Weights of a small mixture-of-experts language model, trained from scratch on English Wikipedia: width 128, 2 picks a token.
Below are experts of layer 11 (counted from 0) of a mixture-of-experts language model. Rows are named router (the router's row for the expert) and show model dimensions 0-127. Each number is 500 + 40 x the weight over its row's rms, rounded and kept within 0 to 999. Numbers have three digits each.
After each expert's rows: a language model's description of what the expert responds to. This comes from a sample of Wikipedia text that the model never trained on.

# expert 15
router:535449491505535556524548465482537585458503525544484471486490510429527567434556488548549537432488461530490499535550486537539505453492486449589540508467464478496488548456519423486466576477487548420515480479500465500447461537526512528489421506407491492557562493486477522394451491483512523449443457540514547451465492508525565515500474528459479481480475458536438527533542570536531537549510
Periods ending sentences, often before a new sentence or heading; also a word-initial lowercase m piece, as in m-antis, m-ares.

# expert 9
router:482530514472467551552512485505440557528490460493527591448510522449462537465534442542569534533481475418503481576529475480455550456490541464491530488473483438498512484523514489478520596541550487474517558453492493533376525516470544473465509492381547478542501467472483534461425436496439517499451539487485492481503479538433515480506475470462435443539482521486514481487524597466537514551480
Later pieces of proper names, mostly places, and table cells, such as Perth, Atlanta, Vienna, Minnesota, Ass-am, Card-igan.

# expert 58
router:515535485547501516572512476516461523485565486466534553422540437456506557503511451509496558505523476440462489582530448514451561459470538473523538507532500467499509479475561522461490560563595493522519554467443469561471466542502506482469492486420570488560580456493482488487416478545437518451443478539457493491476453564507541463522449473526436461520471528494486459505523579433498531531459
Word-final pieces completing nouns, often plurals like -ies, -ions, -ences, -ers, right before a comma or period: difficulties, lagoons, areas.

# expert 8
router:538589432562531488513584536485455482530477527604543488516565478443483432519533487461465505503495510462489507531535450430494494507441532395516518529558531472495493533505455531502547490481507486490543469503451506499507560510510512493469509583411580489520534570473466529444503473544515474452492531518423476457530526565542513570488446540440455464523492538494462509564455511454453557497521
Letters and word pieces inside Central European, Nordic and Slavic names and words, especially ö, ä, š, as in Völkermarkt, Jämjö.

# expert 28
router:528483489570521462483467427410507526551541476525557532436478529498524521495528443492428481464510496511453560455511548488516576478486517511506520414592475542430538426463477495525505524529427439493543424511485578415491503446524451454524520463510531490554547521497483461495563450475477508505521587533489544489485502494413477502441494489465523505543421435512514480459500507478550468498466
Opening stem pieces of verbs and derived words that await endings like -ed, -ing, -ates: encourages, interprets, explained, discharged, recognized.

# expert 20
router:506533473562498507580526480524442534500529511455521542461518490452494514511510452471465607476570478443473471555553496504464544472522569480489531541497515460496498542476573519445505594533583485537510557413453471556459463538506493486453509492429558487541550469491498533506445452535444490432430470499451459512467446554505547453507485512500435500526441533494485486480503586495550512522437
Sentence-opening temporal words like By, Since, Later, Additionally, plus of, by and from in running text, e.g. By the mid-1980s.

# expert 23
router:530512445524431525547570473436457472530549477468540562462584446490509534483502515477530509463477525497487560535455589599514487528469573534499437471478477478480490525528458514451474520520558533457521575516516480507522463450539481464492488521442430440511534490476501465527475457489546539535502564535489435465511524605443489462448494554494482457513403492470542455560509566473517463499469
Word pieces inside Latin genus and species names in biology lists, such as -ensis, -atus, Podiceps, Liatris, and author-year citations.

# expert 39
router:464545439477487505531483500510502499449598510566473507436512528447486484515438456497502537502581442457420451517544468553453557503464453510521492521473502520438464466429560518564510498526511465486519517562536515414485525518452453487465517514465452461456541560533420427439460525434543429504459451486550451417524566494481516482494471517443484520461496489485433456489488533530544509500515
Capital letters beginning a name or word piece, often after Mc, a hyphen or a line break, as in McRae, FilBasket, Lea-Jasmine.

# expert 29
router:523528470479473536545488493459451547541472477521471482494473521494510451519492517506507579500490518491501519551456456472566496487508486475556495535571438549565474473494526431492445402603529489471476512458455449516447476529548517489468537435478520445436488439471437435488504438533473482481489449460538503507480560535505599474463502550515474479556458464590579502451460544547522557534456
Prepositions like for, under, as, over, in, often sentence-initial For/As, plus the "for" piece inside words like unforgettable.

# expert 16
router:467488494546472500573524522528429459529538499457473496472544446460493493489488473535547505534456518422537447560562466553469526478528506438454525472447545523500487540553551543506496510539564485480518568451478534402478561518507511472498497406488581435527585543482460492481478460479527484415467476539524500461469428551498521449453482515552469460553477524456428497485477490546548557486451
The last digit of a year or number after a prefix like 201, 198, 186, especially in dates and office terms: 201-0, 198-9.

# expert 41
router:444527526512457459458469540522480444566468503474512517493547470447481531556547409509551542432506445470472503485498578507475553541439488505467469526500420534453568511476496459524538558445511521572477478478508392511521559557425531516471472496522531524460520471579505485531516494486558455429476505507471481473483568440472558482590516503478471502466512429578501495486446535544494476512531
Tokens in sports articles and stat tables: team abbreviations, record headings, league names like NCAA, NFL, and numbers in game logs.

# expert 63
router:517526509492588518524523509504502508486516433403453544389457534480499426508430558457501519495505581566515496550489477514526496438485489526481512492497492553501579498510477497515513518495533560507558527435442511531405496520492429537540470549415569515548501471482523481493495466417421488473458480458448522456458469554475534522476497539432503461479455448502465520500476572484549479511543
Prepositions like in, at, on, from opening time or place phrases, especially chart and review sentences about music, plus table cell pipes.

# expert 61
router:515496473496476433535517517525540505532496460567502511522542459520509496606588433475536538473493462457464529555461556526465478521445550527522539545513477513505579492516517454556465482458503432507496560514534505515436520489479557570467513476493518449523566411566511547490512436575572537472568499479470484554576510451481488538511524545508475470457578514562450501463577489491516543525510
English given names and initials in people's names, often in tables or after "by", such as John, Robert, George, Mc, and "C." before a surname.

# expert 51
router:524547470568543491512530531534433531480504487483522534457539518446452475519542456469496580487518480429502469544494498525504584470516496519501541501464527527488526489466489538444510595548557487514607571450505443519453506516508506503479470495395590514527582458450459514503470466509450555422442457523515526522481456554497532524511461487477446504512430534478504491433538552450489580533506
Prepositions opening date spans in career or office histories, such as from 1979 to, during, until, between, in 1983.

# expert 38
router:528517482550508482572532488519458522472563486467526554419521445473487563493513452511490540520515489421500502569546433497458553444483524463521516491542499453497510477505573536464490562563593534521529550456455467571497463532523507474465517519456568487561578468490482490489411484536414528438441498556460503503486469572460546467540449459521466458511477511514498451508512567429476521527468
Middle and end pieces of Latin genus and species names in taxoboxes, such as Mahe-lla, Mesole-uca, plus scattered other word endings.

# expert 62
router:455515507524514500518507480471462531484520566477529486462557451441529560503499474531548576496545429409515548569546539518458563446484491459492578565534546467521505492540524458457518545563546483498575580463481451580461532467473483441515499528471463462498568493525470514410485535531495490452469451427436497556498459544511457471452486487472449451521499548486522481553538520505462474552520
Nationality, religious and political adjectives and -ist/-ian endings before nouns, like Catholic Church, Soviet, Nationalist, Fascist, United States.

# expert 48
router:472528428532495545470477562513517499470546453422465542436523479442531549579592482471498452537533501511447492510547499519472530540570590514503514448581459462522602522493554467429470489504507495486488526470483457569482544516434582469532535459585485470439534516528404516473461523482511555494470450475472511525509522470481518511483436477494479459546503471472520486454447529512465482544482
Nouns in names of institutions, leagues, parties and awards, e.g. Academy Award, Supreme Court, Nations League, footballer.

# expert 18
router:526585557501507536478431455475497489488526431581506507479494525551605517550545519513529512477499529478535551539572438475542455483539501438531489524495514534478467467445516457521430492526545477474443503477468438491471502490486476500432481517511440462547518463498487490460471471522455573458547504537476522457414430500460527487449491530449457562493583450501599512478563511494528510489406
Forms of be and become after subjects or relative pronouns, e.g. it was, is an extension, were maintained, became.